{"num_hidden_layers": 11, "hidden_size": 128, "balance_bias": true, "num_key_value_heads": 2, "rope_fraction": 1.0, "init_std_qkv": 0.0531, "weight_decay": 0.04, "lr_head": 0.0116, "schedule": "wsd", "max_seq_len": 1024}
Below are experts of layer 6 (counted from 0) of a mixture-of-experts language model. Rows are named router (the router's row for the expert), gate (a neuron's input weights, with its number), up (a neuron's input weights, with its number) and show model dimensions 0-127. Each number is 128 + 32 x the weight over its row's rms, rounded and kept within 0 to 255. Numbers have three digits each.
Before each expert's rows: a language model's description of what the expert responds to. This comes from a sample of Wikipedia text that the model never trained on.

# expert 14
It responds to: Adverbs and copula verbs
router:065128143086185115127170135161167113126217139123126117087098129149128126139154123126118071186140069112104124113174144134152133127139054093118103156098135176122153054128145090091104207150135099095135063157125123180151141167112144129104145141102130142144127103091087152153134107100173165128092067092105132126106117144165184157134104171083119104081123189129095151141051092108084146081143
gate0:080134120101083143145146100144151155102209195115148142122202086139092126096135149150050143147110115138098120143154158128077117126155136119108176127103162089091159097095156131123123152153139105140126112119133107079156064177161103154086129137151100117033057154134117107166104141154144116140164175145104159149190121113152096137161090146144103106105182163124113187154086151098057113067097
up0:130096145151096108129107115137103155089115091127134124130105128088092122089100106103163082138135141127185126091079040123096142158122164137078106153122171127151115115103064107171096192119144144086149103184095153192139144131118155119113165115169161114162089123094188084122157096148103087143129081165135105115036098105076139160106106077101158102162111106144114068082133079143206132162094
gate1:177101122121107068123161164107165127085122068089100146096113064148180190153098107143140139133142083102083171133148120098114125107143159126152129097215125157149143172097115114108137140107099149142119107044172134128076150015087121114128132124109147132100096170102136110101106135099169187134113125133229104135162120111099110138113127154109138139043163122127094140130081143102151164126109
up1:101175162089109108174175114150109117078106151118094136068126069165135173116105134144105115080142113077134130112201108143130111130163104093133123133093174109119148081110110099092070067111136114135143101136173144166146130160104103080170147133085102125118125102123146106092178155136118076153088054146163172136129018141146130127170131153143164146180115144170038165133090120132152108097096
gate2:130049181078129155102106107092096155117161136137142104179098189121079093081117128081118130148076151128120078177095137124162176142124101114140151120192119134094160120146168156166112150206104123108079060135153121053119184159102131160108108132128074089091119107130077106110089120088150156133143151086126149163142127071107153166065161107153157097132123110106151142165123181108144184147153
up2:080106154134138168108087135136143193122157085125114142127124177090124104083127095156126135176090123129164140152155122055128119145107111069125088124175165163119145132076145090159095220218131114097098086115118130153122091107085119120083130101113125110119142105042114108163134161092202199142058115107122124139097156111100119152099125152200150109118118149150096132153067119107141168130155
gate3:206082165085065087145146185096128133163156081090167123155133120162104125163165123093080112163148110137136098123156147091111130150147146099076180109159167160167161110104095046148133165132121147139101096142064154166149160174112115124100131154151073066173126128053122126125104071141100115143153110074123182138097166092123128169143077142130166078131125138095129146081081142128148113152168
up3:175081167010117152102119187123139090147200116064110112116163132179132105127141116149142150184156134152156141125176108150071131149169130103121158128150198117155152126061107097117133139129115130113094146108116167129155102128126110104111139121115053125151112174092153129122116081203125167169153097103145207155112134133178147135151095071123109107125085121108148122099102186100116120149189
gate4:069138135123133123166124128143142116118170127128125137062141123133152107124153137154104070129096155139126116087153152143045109126130129112120099166154220096145120096151170041094115129148095182124077119149146197190125113126175135126129129107095086165116132135093142163168086101174187114171098149149099122149134116155185152114098128123090100086094121154156156160131116117094156098003107
up4:120111121179159196145146064129078105130141141138137109169118138133113178156088122168034058132075156118159129175145114118104084110200144086101074140156148150099147101154162053122123144122103155140110098134184158150107147151119140130140078106114121089104111131063143141149135116123121146134108193107169142207111129142149134103086126181092139099103172179144160146183072105106096091105135
gate5:134131169138132115189147128082074077138159114071161128091147130154138131103177128182103065118131078146143107132104144152106156154188114125075103107120051130085170112103142144062119151091143090133158101125183108208126073097142144189142101091073112102119116108107118126135115167133113078154191144163122144192108098108182124108144114156073096111100125192097109109137126119094097077105099
up5:117103150098141198124112138153128084132156119111158083094148130189132121159137135125138046154091038137133088126165142125171143125177106104144057097097162159072118102053122156133136117120179155142207144139153131082153162086142125124112107132153144099121117139155105112076123150074097165198123124164102123191155132113109122175121154074093114196079132114111100116162194138132132133167138
gate6:090118112153101111151090193140107047096110144118112098106157101184118174152138096199141165131176106138114119194146096138151201156124156126112167134191089191110118115148141167108111161157142161126215088159144136152139132111118104140139091100127140096124133125071143176054148115140102086103123107126150150170105189134100109139131142207073097128124180089138086097159131119101158150163138
up6:107123133111145116131126127160112074152132214099127133121167154150189109190163117104114118097131080220150117087140140183135080204108145111178123102105150119138163112148109159061148151123147172119137126168180193126087149117150103140102127152141116147129136143114153129165095119139140104115069076126152081104184112147176128145145174141055086142174081181146169136082162173128098096124155
gate7:135114151110090111157223176106077145176151122112089142097042132144163118157120074095119035170157096117130095175129132135134139151112110114137108107097128078130156140157131089149145128110151157117158132066183141142087114140138137165169144149129128200119154132150173133160148138074111181114102105111157119166096117093129141172090126134039149130142113115179143151168098145165120094044101
up7:108147142158160180127145132145156108157082129092144098171125188105077126120122135167128090177137167091112183154127032158113127101195136121084101137172172111133136143168152135122119147090088113108143109148098201164131138162047074123095144153115092143147142117171134120154144103109184126100160129141138148135119113108169173195119153163124119090116115105136166198183146117078076137178191
gate8:157103120145122087163142099121131227140153068092148120138076157154147087145153146066125077103131069048120094104105164111149077132139122124127185156122093067148111103142122092129145120135170091172099109145135115120135106154158188087096096128115114119137136125207130152108110130123112144088094205130165107145156126145200149127066082088111145193128121108120117123115131067135126145052117
up8:128112131142087109195111090098102148165136095080159194161067116194126083145132046089137069079149072090159181116177142155125121176160135100148185137137084113124102061174106114156083156131159098156126095071138153116145122159142150128126161113125117163117122141132149140133116148123082082152122080100160150131130081126180132157108091142064141187175091129163125149110087109126113153123181
gate9:076169150131153177102136077117091061111124094153162084118144142132142117088142088093148135159157143110177139125089116099129126137071128158139137118060132162081127136182153090069124135165178122145135165131166176182103121186131108180147176130157110113155133096130143105127173129086149126127127116221089075062123068117226164114103118134160129101174126163141159163119172126134105103126133
up9:172132105160082073141150143097084117154128147112078147094168134082141124172140142137089102085122101139096064161107189089123160117105111128184149141132090176119133101130155167130138116162114170158154103121137158087156177151093124146121079168171144156192214142103112164111132101088139060092153158067088109172166157119141149183118168096181118137083151163110103104074154142138134136181092
gate10:146089157108178164126135100156192103157076127113136072199156152116075182107098114141109099130135151167112110138079096112156168117157105162083104090102109151121145085136129162168128121114171187107120114117111143126103134167155167186081149117117138127151065118119141110097162120177071161174118104134080116137150137140144118158162157052089131210080090176136173160102177097158103111111183
up10:141119131150064109177089140073100128154126130187138128157100108170148106134160148128111107120118071138099167090112178124152107137151153120096117157169098160158078133127111193145134133176134079122165169121095060055100140115130035115152161168116108199087121129171157114147142111104141126089104133123196131120109130143034117049126131176142100134185136159164119136134174135121130170146107
gate11:165113137054143133085156113140127106143145106107126131113113129086111157114144138142130149136152099095159141174058076083127146166148127131205131143070126148105132182100141120125113141130187042078096161102095122161120125116173187085138066107140021198128118179159127142115128106121090113179116123139194143159137108176091136143132084102095149077161091103122154125163104158108110160128101
up11:136148115162129129188106100095083178122111094137167107099120079113107199112146137177083081063105103093133127228157115124115156083089124105110121139167137124090161130151173109166094152124209069097168070137147110152187108133081132129087146085117171167110104166107138148109132129153101140116140203128099136150112129108112092129102155132177182126139119147138103079175099089088097170146144
gate12:122103159185115081111169106125086209135128116129113116082106130153130076150171144109147118142156103138131136143119146117110163094131124119142138156106177132123119102118111178112108107090151093130073117176088053111119127125156129145106130117130094169160121098213089086094122110096170121091186117156177138139081116096093124130121109090088186144061129107108023130032095133124108104158076
up12:092162149109106149109127076131132102122108092119116079154139152111072081133186140061164169155083119092162162082092108039181132125141116116170113161105096167121171097167108127068132151158175103107103080098066126129121150155091154112084080145110050117148077109174128130072195112101138146096138126090149178121114147108126142080106146119133121117124113127159126201095151124165083160152127
gate13:135147133142143119117146107148147088180126151051120174101128134082140075168147145109149083177141042080105152135146135133078151166084122041130093133094123124129156136082137121103122118086107119122109086121120133159171115089147085175126186131136126144095119105142106092098205121105119131129182079147135152138075073118175126149095150126080152113075047125169096157184139133086067136138117
up13:120092130148108180123116146144133128184179121186109116089209161111107158140090105158150117156111132114136074114152112133156100090120104141118132144104087103103115133119186158138138168083122184113166175120157165155158122145110122141145053129109168077108142099152066155135092199172122203125142115091055099124150156171133140093125144071158108136068205156104124119140180122119159102189107
gate14:094100155162207072194152157106140092104184101079101097112108146141151150156137136135122129111128100100076087156119139104139092164142086153122095127089077123033158168124124114117128119179128114118142105138116101099146070154091135139119131146142176110155176114115101145143171162110152187095132201137169166080182191178138115073153114197143159165161111116104100151160103133124161177114126
up14:184140138054107157078063114143159171144083139161165139140111126123114097094103137135152134197187125119150178117166137146109134108121131110128157139199161141208128087127157101130158094089120134125108170076143164099122170075133119108154113138078086166118102142175120129087127110145131114144113046135135096144072073108089164141131145032101109134100140092179137113066148123164144113139167
gate15:173146049137126083055138177120192129118136137169086136182125124140153087139116089150182132141086132127104114149170134164114120102152146140186154128127150100110075182165116124184182072167007157128162179140165093073108118094111141139137140150158185177124126114153156122128089143112160156079145112135144126127138144094098189152136162140101135126126112066137158128166145127141146169144098
up15:104129168128161146155142122150148134098116150091112119084118166055173117064161162139129145103108177147146140103105146135122133144075072165112170161109070088160207126070145169146116134091171083090084139143098164189152145160142142097110110096109137080154198150119090155080087160144095069159123154125073109153107133123131111103154094077184082114105138154078138113047134122156127112138133
gate16:105125087146121100172090171160143129161141131128025119141134103148167110115091123146135172106118149170124146169101172163099171187143104143097166167145045120155151111070148097165137131157162126125130114111106185153129132156098139142154124151074115098130143103083159084151107108123160143094072057116130079159151111149134119195165061102053102176171143171146148130082126096113140180126144
up16:111135160173150086194173136077097140118118109117141110156124149173083131146105101106171122108120065093069123139174068112187101078077129097109169127185173114173089146154140184134116140126112138129127125130160083081105126088120110114119151143122177107127147128101132149114156124122136110091158191164161140118125150094154107030049085134144187125138113119083061115107109147124135054121086

# expert 44
It responds to: Non-Latin script bytes
router:095178127089188110136205134153155124106225173108113051111118113130107175114141099113155133165117181117114134082172158138120119100151025148167130189131170166091128139136132085135153176148100096054099128156127153142136154130119163149103159213112117136163134134078063177132154146091134118126104125088131147150108131141135175140130115164103117103084106128114113160144082121133092108087112
gate0:138129124165171161161150083123191126163092127081127145126142086071141107064204142138121139144126132128112126104190065141159138054089158176117105151185140107159139106143084099090074105160144139104147163082116155164179164101099134105150134144173121132117117093094155068132108182133151109105096151124135148099118140098156155083142069169149111180089126120126187097106088112168143203113180
up0:179089157113130174088134140122132193112128111168090108171038122128142134105123156121098078151151127113156139168174130167087061127115137124187122131150166082146111104117063133117110114125163098133124120092175163087173135084129098146142168153085122090099105165167153163138175134149091087096154137132122240162115126092126157162120195109115102196151125073175148119119104144102116169108114
gate1:137149130087205165158172098097098097106158108107190100091096121156104147159081132106124151102095130132098108102113166132100163048163121071196122101132148134115131134116124122104139108157090123151162117173202159158157181128177107092092116168093126029147124167149110147097154115140161172103104125125162164176109128145108155134091145108116161074108182136154103169086092092134092073106094
up1:131186120085197172173122075132131062124138105094177108093150121098122135129118177128113142143103150110135122112142141040115145085139089091124098103112148136113156093154200103071123122115106162116115121141142158144121160095165121082072101145096108079171111156124093118083199149140149136123131160147175065179144141132115168142158200167124144076106116110129084161061117097090091069097135
gate2:142189106146158101110145119106149140145065160146069079118103098115097119114127103122087107144099153138126183134094132128111126116144074068111066132140134161146075111163117153140104114175135182066175099152110080125155158126117097126130073073102070096118113124192108141087127133152144111138111175133132086130069031100171183148129111164158100101075186162126125147159076152074116135123163
up2:109146153126156134161111132105139119055109135156060107215071135090186147200122187124191115155089144087172151125123148088161071166109157141106129120094095166153074104134115188146094109137127174118098148180141093170112111136186141132104067161145118070127137136145116173108148124056105134141185113126134109144120088114131150111131119070137071110106113168129105166088097151121114133136074
gate3:130166096125109143096149115159155161140154120142110141141190163114115144092164068149220137150118124156126108083128106108077138140119107161125107218129095136151156099187155130102112147080209146071179154186077092185147116115107103194109139114148184137164131139114154142139080159103158158131098117141127113127089156165159133101139135106084133179032156102129084095141129117157134112132175
up3:118113105144049135155137157101149156131044161096095080129079100123159128184115105107181132068121146125187133163107109133123099124145151160162104153080125153084171063098108154114068116123205155093109110122106067116130177091142111105141167137132147085127164173122086177135125146088149047134127155096126184116117104156104082152146118119131094122134092106149113174190153093108103120100180
gate4:144151095139137168167161116132135193175123128147082143131103131104119097158154174115167107153116175117110126084160143126157110059151093120178110150136144178220112124142108113115126148173096095085084114120161114126103199165153102066114096140112131128109132146112082127143150143068119056073098076097094116085147107147124132222133101098162159158058103109112160101167128106137067127093118
up4:146141137126153134118116088118126070102124158105142126094179132077111159131092158120093133094137122164112164139084096123124162150128099108111087090120091159080142172085115103136117124083164185168136125160040128153154101132136156138169154071088138133106156130138128053099118065123123125147124161147139085182121207181139136098202216100139115105154192198127085163139138088129172113131111
gate5:164121150147148092116151212097129178109175147154151086164133134158083177113147133103124137132123168158095106111148167128156159115140090137134108128133142157123112099099127085191119158112138157106160135131115051139127111126172156157141077190109149128133083202108126066102159116080116041185148130122186151163111187137086105139116123149037130108110106180122131153076102158163087118101088
up5:143165131143136100085149117135146138085080153141119176124111148143202087143167135132072117159107098115110173078111117154181138087086097095157213156181083088168181121151130220127096087122168080211146130069136158148117130110145119113152106137052110111118138106158110099124103106095105120140147127072112127091146144141176130121139127118095088128086202148146067126120121105142078129140120
gate6:082136115150146060133165133092114115124149143157096126119096100119078156184142136147117114117163133130121082154114154177074103121143136089180077134157132168194122111132069047143102139201124152138141125095133145158123102093106058145083126171099067104128191136154170113081139124181143107080151158118153151123112143155131124126099128174098145136165160149122122138015060120159110144117169
up6:148102125132147123153127173089104126055161127106161088136085156104102173147134139197092130141117147141115056141120145132134134214105086116148128155147137083080145110162108064167114186111138136099107119127177067129073112169118133096151157155150052107126116133116135165073140129121138201103190132132133128219158142121086155090100141164143096072144110099179095156095168120096114141105105
gate7:142203094097109075097130072128145056165204054094087151130141098149165124144090106137121139133087125111106132149110098087142093139147154118204121090156132149068052141139153113132165208116126100111151129148156078161159150141153129151097073148140144177153124107061123133178132083134147125187174138151140097127154076178115117131125122134068167109105099093134159110151111151086127128153123
up7:172134117106142151120135052117140155108121130082140139126051142171186137105157150142193087138104112085121165153141144148072080132217123088142078128084188107070107120168115138125101137162139049113113143159179113173123096168140102143095155125112148081135122130146120113119092139121173137198157123091131149102198107139175144115162130158146113070140062129082119173101130170130098138133086
gate8:153136169092129159146175128127150128113149070108109121169111133111132121110202119104188110071136143124117117165155163118082079177146108107112087187133114139125141152140140101146129132083115110054124119128151161143190133168057103177135138138130148145126070186103095120100195067131107096142189109124176207168071116109115136071147180175143077124128167116091129115121134191118147156105112
up8:133145119148083130182169133138129116143130110172116089164202160135174130123148176115103123113171123160131200118155174145201110121039116126194156156108161138143148102078158078094194163111120151085118123112167084086156158085139116158161155129121085112110096097082136126150092139112066148175118112105119136113175119157103122129157147161074076113164103087116107167169086119103082146076099
gate9:111126117095160138181152131115149150182128156124092160098106122124147138177121157167132087176122100114068132130142158120117085091207126100115159129100121113208093114171136117133145131124110064106108140222138110175096169156132124158081100085124087118150135115112110140125050136145086202152121101116089164186138082065162123123133156101102077175146108143100094139095149098099087072167092
up9:125100122191153099196131189128101135179187150091138179127133121142150134176132106152162103145104132116091159134156160120167088101155205169170161099123092155207066102148109125174144148172126140139098156164050117178098134197161164133141082091168127158125144139122151100146150123095128142163146146101076111167098113118142163154159119134089095152146113157122166162127183119103093079182148
gate10:148148117132180140136120168112103177132177121077099109069141170152154139094173077134137115160144155184088082103065130074091131087144099141140149121167164162105118101147168078186106106107142066141180179093179119185144148133123148113118207146082151134109156154127107124156181139089169139134118123110162134175107147134135146124172128173068074111103142097125156147152185075068086124120128
up10:122135160144085134129121100161119161043051130127156132193108154146150127113132177141094178117149091139166193189183093146213192129146134117177094070095110138194133194107133156118126140134110197155151134085124131071154133123134135078138089087117140151126078183123098100078125145131121137153157142191118109108162115125133124165125167112167120140118129106139067095105097140136147135142169
gate11:120114139110184109143151156158145167124205144124089082131142135112150142118123089106142169158084143125123092066114181142141146108081085166155160068129122103080094111142144132150094180110153124090152135159138111095128131100145124062114139140104185082155135124132152118164110167102138091086071107081098092082167086098129153194074055029153174163104137064140130141140109125155110153128111
up11:127109122087146120136121166124079105106152191122107062090159099123146139116139075087088137176127163091107105075098206128146201108133068099137146043175151115163094110160127173128127106136103141102133140163164091049163198149159114102125121186116114098154098113100093135129114098153106120121118113094149126103205108089109143132069143124070186144134168132140129171162083117126111105114131
gate12:179175082065160084155139137151158069130101097158100168157115086080071145122123135177131072137130124072142168118101115105092037165111089140161100146180124158085110099178107119139122107104108141057091120125107151161214172099076083144093107117151127176120102126149155084133157130172119141180142119130107083098123118125116152116156110094126096133115092122146059152091132122086149130114080
up12:114075152132095154189142173074138197130096117107166178153068086122144111136163091091111123146187095125128123095092104098148177146117122112112142151100144145135182096152144042108152137185169140202107152102143132123106178155125105112146093119109097166101135174129121133122100133107135057163055143099069145101124152150152112147198132114099164089103117100110139105084108071098141139083174
gate13:164106093123142139134109149146129132121161129178131113080160151085111148094184158155140140097117134130151119126120007122052138149096136178190098124093113159150143178160134089097179125071134131126159151206095140126170115107088121127133134156187186131148108181110240142176129112162160141090104150147127131129177125144144123101143125143100121130173146184179109145134168134095148099098111
up13:131158102107157139163196131117119131104117127072141117121108166082112138120102126180135122218147123095053115078145170096098144107122107081179153171166140128140126126135131027124092173127123115119087146096082144099129149132132110040142190181075185124145131131164137136141094139130157110046140160104094105121094117098151129139157137101150105162175153050139107129114075126128127149155088
gate14:104184113159146135117156118144125160064166103143134145095131144088095156071131136143135121126081167099109069161092130142128041116173121112094155177140102114141131111133140132112171173072094102104169081124134153086094105073146128150111139088155143179097164139155138099165141136056134126151155122106088133226124156154156170114083192114076166101114108143078123144160163146124165096079066
up14:120103146123127133101101128117119080194158177120143091114124158143136107145104158120152093151120115138115154090123160153155166170104160116227081140140158136123116127110130105151140096144121206115117119133116078109129139201137112135190114193140107089135108204205137068115165042157115106076100147120130119071150098123127122127128086148148119176149159072169141130108109138139139190184196
gate15:147137129129126110087079127138172160182113166130079132117162115129068137109145060183188136090085159064142147110103115134115099155121123139142109180086127112161221085178148126125144195138163189099103152167049097138105134118138130085141111142170133181145144155108111078138122136086152100197189102095126124124141124138104159107163127136126124128061128121136108158145191117199112097157126
up15:152120112112146116131151151098164238070129084102130108164145173100134163126167169113126195136153136088159151141130114180108120050107169186102072077118097155155087131125057139140133082144107126106137137140085094106163104171141137166110135029112137107106132097122147165129095168103106155199107168175118127158096150099189156150137097081138144129154124125116114131149132121133080140150173
gate16:098136103170157141139112172166126136159176137150121121103142123115149135090115124155162151160103135189186111114135148063146052063137104112130178152118129124104130134153149156117114133121129140159167137057130130101118169086154141203127155100102186198115102067089148139127156126093091148104097141063088138123045152133150155133178207116145139112136140131100166159179195096116101137149066
up16:129181103137092098145137093086092153152130100142102100138147128081068122140142118157113098092107118073112197123161138104135126169129147179118076109137121157116103181091109164121166143142090170126072133194129172140068076159102134112182094119143085138096173135178125144157104138162208116141155119140186049147159144132159094105150099137115139150145090122175067128131047121108126064120158

# expert 59
It responds to: Numbers and trans-
router:100178154084211136132175172160169142065178183164099108105112124141118128070119169144146098136175064181128159076138171138155116083139047119135122179136139128129119125150135091110141181150095110041155075120173110141110130124121161141102118204143103136158154137115097174139140102111105096115110085108101063113137117147126183135137126166109096097117169142121114127155111074128145162165087
gate1:159110112165176194127176171113074145135192143129136111131143093095130129123129127180156125131086124131174133106103090187170059113137117146104106122131109156160095168141161126062153171148168131098078155138122160214145178195064115137115121099115132089119119083094094111088145150114096141116157108130101131167132159110202086129139133110168125128074117147138135125169081150151056097105059
up1:143157113130122160127175093134134114118130110124121105127130081165165096099092087097111174165131101075127116167157147121170168091174114144169170123152137125128196151153122126149137152083183147120135084111098112080129116100082146138142119139091106137142080110176096138158158118127077134167175143088147131167170099165140104130021042109079107162214153072155137084153134059099130126159115
gate2:074097122157184123123124155133127175065158143120107082124154115110118157132144138181130137082103101101078035075179109123119122169117147104143203101147126136082111168135077139134080110112086134089147115097122117096183172116054137142171160090169146151112171138182111119188118146131161119120131096127107114204174145131074119104151101155133122145187141161160146093149081125128142093112060
up2:154132102159135161112069102129093084098093124093142119154120102140138140100136141137118088169136203123113160170166097109145116117133144061122106093109147170175098176148106091106112132133190141151153180138140148158098161137115094206109069139031100108084106149082118072117130155175105162099113066176169155111100140145142114142118098131046170105104175174137128122111140155200108141140116
gate3:096117156154109156160148148139110090123158102214139127070120098137144099169185102095170127085175163133109146156127090146127109184165178090086115106120043181119132122116080122061111124096111099128129151100152156136141184134104173233134177133128082161166140101143126130132119163076142104103126111067153106121104106132126143171100117132094124097141103102072085157147073187136121086121122
up3:152166102113130143066146101113113098124163122143188117110105136153092177110105091145181134152156080152145148095128133083114154074126097119192117139122174149131119121127092167152144106134126159125126127088126117161163162171100060065143101158150123170068079187164131132098096102071138119096129126120043105086102109139164106092154103170131128115127117114149160196181155118070118047064160
gate4:086088130103159078124112077150135160121137133163108071120087132174100175109128101142177190150080151153166148112142160152105170068112136178162123144172170065134080108112111194125160116164094146128130130168103193128148092139096102160103098179147156179137171179173166078130106125111185184139108128115161120121140118159102142080134074153173124066103114123080129150126175115086092133095136
up4:171042127170148105142148168156084115139133073131131124135176165077182128126171121098125136146121093121191115116147118155154133135147186167152119137130101122136113057107120127145145091223089133168169104137075160173107155123124138159052094103116143141118110111185115137148126081101141156141128200145176178098097109161083156185135104172168134132134145154149092153161143065123099117084164
gate5:073143126145095129087147114125121144092134088066165125179184130153143144062134092143155114130113136097147097120159139140108150128133147179080106124055072158139163089093059137134121095171094169148148153149164159107175102067130131189152167116070136155169085155152134101095171138135179141075112122113103161115131175122154092115176056156122115071116177114122112098091087052126123146128121
up5:101142091080083116059081100113141143160193138085075175099100152163166165154119120089085080160166121070104105084144138077165127104109129138189150163134197110133114121153097137113123100149130087112167148117082097144123141084144158093125137161149177143127122098125103153157169110181100087138136174103152136069101068077143074126142120087039102135167113119201116134128134128128131144152148
gate6:160120096096150129138144174132111102130114109088130134117159121122179118131118134173181067117130085153154115133137097103124137128131129146183074137127100172142158144109116127100055099114170157140212125131217188109189106107136166167149117167131111084128115171080151189121151118172122079123074154087101115120141068134146115116075117151106101164148125126052067145088165070169154172143104
up6:125161123073125137115126099170100102164084089208175139124184135159152143123095114181137138119125086166129121181132098130141130087152135142111119125204167176141083183114136172082118137092138156116119109119155186117195134068124101160075108140128110125099079082148065159162167054150182129135147144159130106116119100137142101124127083140092074128150108169134109129169200062107162106099122
gate7:123180125119144072110175175117127130095136093126111168135163157170172133118133135128091125098154040128144117044127176103155131106116063115151053103132067135112179120161149133134156153091172092130146127113171109119140138106130160136137145168145148126144109085099096221108109083077089119155124137103154140233171142153179091105117136146103121114120142166070098120088136125143123059137123
up7:107112123187086165112151134047095177124137147094092134104135108131217156140125091123156085144127163107093150157161132149184137109133199140157169163146128099150150055141113118109162144084145094145083147105147160074075130168115167092103081123116136091072145125041127158189110088119113061108082150116094146106135119128133160095131124143179128108140103082143121147114124172091146130069162
gate8:103112109123091131111169117103088062127161100156147134098135098110159047096136149167118130144112137126130125094071128068196120100160087140164093126126168165142133173146092110069117142179117108121131146100058124109145150185133142148147112141125104120192138102154141109188181074153142131154126174143112143114167085085061107111135057125143143129122217104149130090092140103157067060106131
up8:125122151148151147137167172189141120151135114068127135165172129156133165089126125116147096111094146119159168177126111162101125149137182155126144175044088126066144081131170065131141162131129090143165090146229172129139141090115122104093122128120095072086116159130095167135076190104154114093096095185165169154086116179177161147108138144068106139125087169115106123152121107103132158118082
gate9:165134060148137125083142109112130138119192137138161092073151125103139117134130153132130101155086155193071132122145153095059106163173080199101113095139089201111162102094047151108203119132097136082151161122105120125163109124121180115144118184146130117098104140147162080172137129116169116122111122129093201127079165141148164088145076126118148162107141101168118093088156084131147153070144
up9:117195131155088169119141054128119157123150177156172135161133116156131144150149190104083118105105151119163176116100142156099124158132095152133097105138149066156183133095074166074109125075094139101160168123078106102128111118111063121165133128089096209129063080114127077106136072146116122134137155110105146162174140117135097161215100117146104101054157146116106117082121129089092133096128
gate10:140120139109140133192100137101081192153183142167082093175129156108134138128149123133098091114175100160168118120134154127128116161094144083025067121120126169126138137116121091144108148180074102160091047138123084105109163116074169138108088135099082112134107160179135100129142195077136130147162083171096086184077189136104126094168146113126162107160144094154135136075116139119117119131165
up10:110153142136110127183116137118126076123135139180099077110162111116076094105148114108097169128143111090089085150153133114124145132111082175134146117136116123159147175162137126153148166125156095118112178140125099140142205164108116170169198040145092226124147095132127163160156125158100129195147109106126163158213145171190110133092132063125164155142125098076155083172127164129133104094139
gate11:109155103138134120109162092152203149119119136116121127098162143136112098099128191119077136147083161087137104135098176112124108112121069087122175127155123130107126140112141148081131101112159103077059149103208114180108093074072134133138199113176114129219179104106139142122148157179131098110173151129130098118139154151105161083087138148226079141126140119087104128128148135111123184176167
up11:051160135148151102111158154167188176148119136117118178102130135078141134103131166047095156151152138107152161175080183102146111175112109115119167135142103122119116132130167140089145122153159117076081169061145146183096061077104173180123187181127148101210127130099167146077163119161142099129191121123128108094090117153088142114117140156184101158169139133122108144126125138117159166151151
gate12:146116147115187133141127150194102123122130134169153154170102088106114102148171184167110111096146083138122146065177177177110086133153159122140148169083153170148161089135105148143147117094123066091175115139100154156190123122132055110118203106183113170151140149186128174105096210140132115120176138124149111157149086111123147122195143109155113128162093143118129129168067133069115102169107
up12:102138110136102099169152089119150130161135150105137140059108132165118135154087163117080092149104180146082111147071135086128113120103097151152086096171102148134175101107180140155152151101184144133105123099096131173179168112146100105102140205121128099093080097129175163150155087086162158135220109127141181118144147177146099148122069154106141158112193215117083136105146119129125073154148
gate13:097112118107172101116133115098135046150096159118103114096122167112154077115184155187142110141092133174105148128128092109215070140161099153143114101104058129068091131135091112136143104201090138128111112183159145143126166103123118118123090134100121109111132199126177126164126154137115111166166077118190176069118105145119144172135069154148084144122119085091077160104184110171127104145099
up13:121127135139088128130090131178108110133150111115149109086071152127138133130073155135148158143161107078160169206123122151129201115126169136100153150149148148117135146126165117125152149092078148151098093137189118163162139179108173119145174175104082136164100075165141204191094118150134095139131160154145164137057066105130136139069181131108170175199112150137147168155072097120180107126148
gate14:166213145123116186151154172117108098112145123128132137127103082086138114165130184123131111065137120114156145074089163146120083110128127084103088090162157143101108115064166137150148124100108150153145116119165132101198177131131102144110096145104099163090174181099053158147118110094162116116117127174118135162164118112104174172141169183136155186080132093063142185119146100094138098140205
up14:133130089102120085100115075096119188133113137167155127117119178163110113138160072091072110167082172136116094186166092155159163114119146149078144119093149126165115160132103130112087086095104087141150127150140140155122106105164162190090207122106156144118138124185085106152080164160159233150139077155122193141118172143150140139102087152153129116177188118068145119163103121137125104112100
gate15:108190162156165069134112168135071092117117129133131087148171114112111145190083109150086149106156114195105137139112140077118132107130140126120092117147110153150201112080158100139092224141162153118169088140134148160165129086176134133145136135168152140175119171118162201138106124080135082167148069208164164113158101135127156207129154157183162112141148151113123149106103154095114142116127
up15:106153149153159141158131131112107142094122100143113079134149169083099167172115110109081163109120082162092141150171111101095115127158099138156133102224107160136135132111104105076107201122129169072205126203181074169120115037130057104160137133129070085121157141156154147141142150125136116168156168150134123094113135153126117122079165073146138091121155217112115111121141107108127124109118
gate16:186138147148154131188094103108163126101151122182139123099164123144144121092153171122145117179157151103167102148142082152105091118117106124099159165125069145104127087068122109051128134111107144111154146174198178127125121134077142165108129115097161134158140160122119124146149166069062185110128095197159171160075148152144189116131130129147128113107176159059080165050173153124098148140163
up16:095081161163110110164081095143084169123140112151085127117132132085134117147118112126108138157097182108163132182126125107101147143116094096093133094118108140160135133127075127073096123097048182116165122084073144077134096112191156102093074124134140150142176138092094160157167141069140130089176154144097128142053207122080144142162195133159079123216129143131164138099139133143106156102128
gate17:047119130109169161084128166137111142103116054110100137154135151202097135132119178134135154170147148208141178164188191119149114102127134132090133119111208176180118132084116123119110150118160109137159102138122125128161125130120128181137123135107110196125181143094155164115117133173088175074134159167147124081170150113167115165157147072128098136128100166122109160136049166124157180142164
up17:112134141152120041100103077117170185132071158208153190087085137133127083167135163100132121138106089091124133129166096076120135147124117157155091159151085138106128086177110162090091124089090125125149110131070133040143100125151117154162156128132138182159134096169108109118149087134161150149100225143149143112129119105051129134147135048112114140138109086102121143103105107160120087129114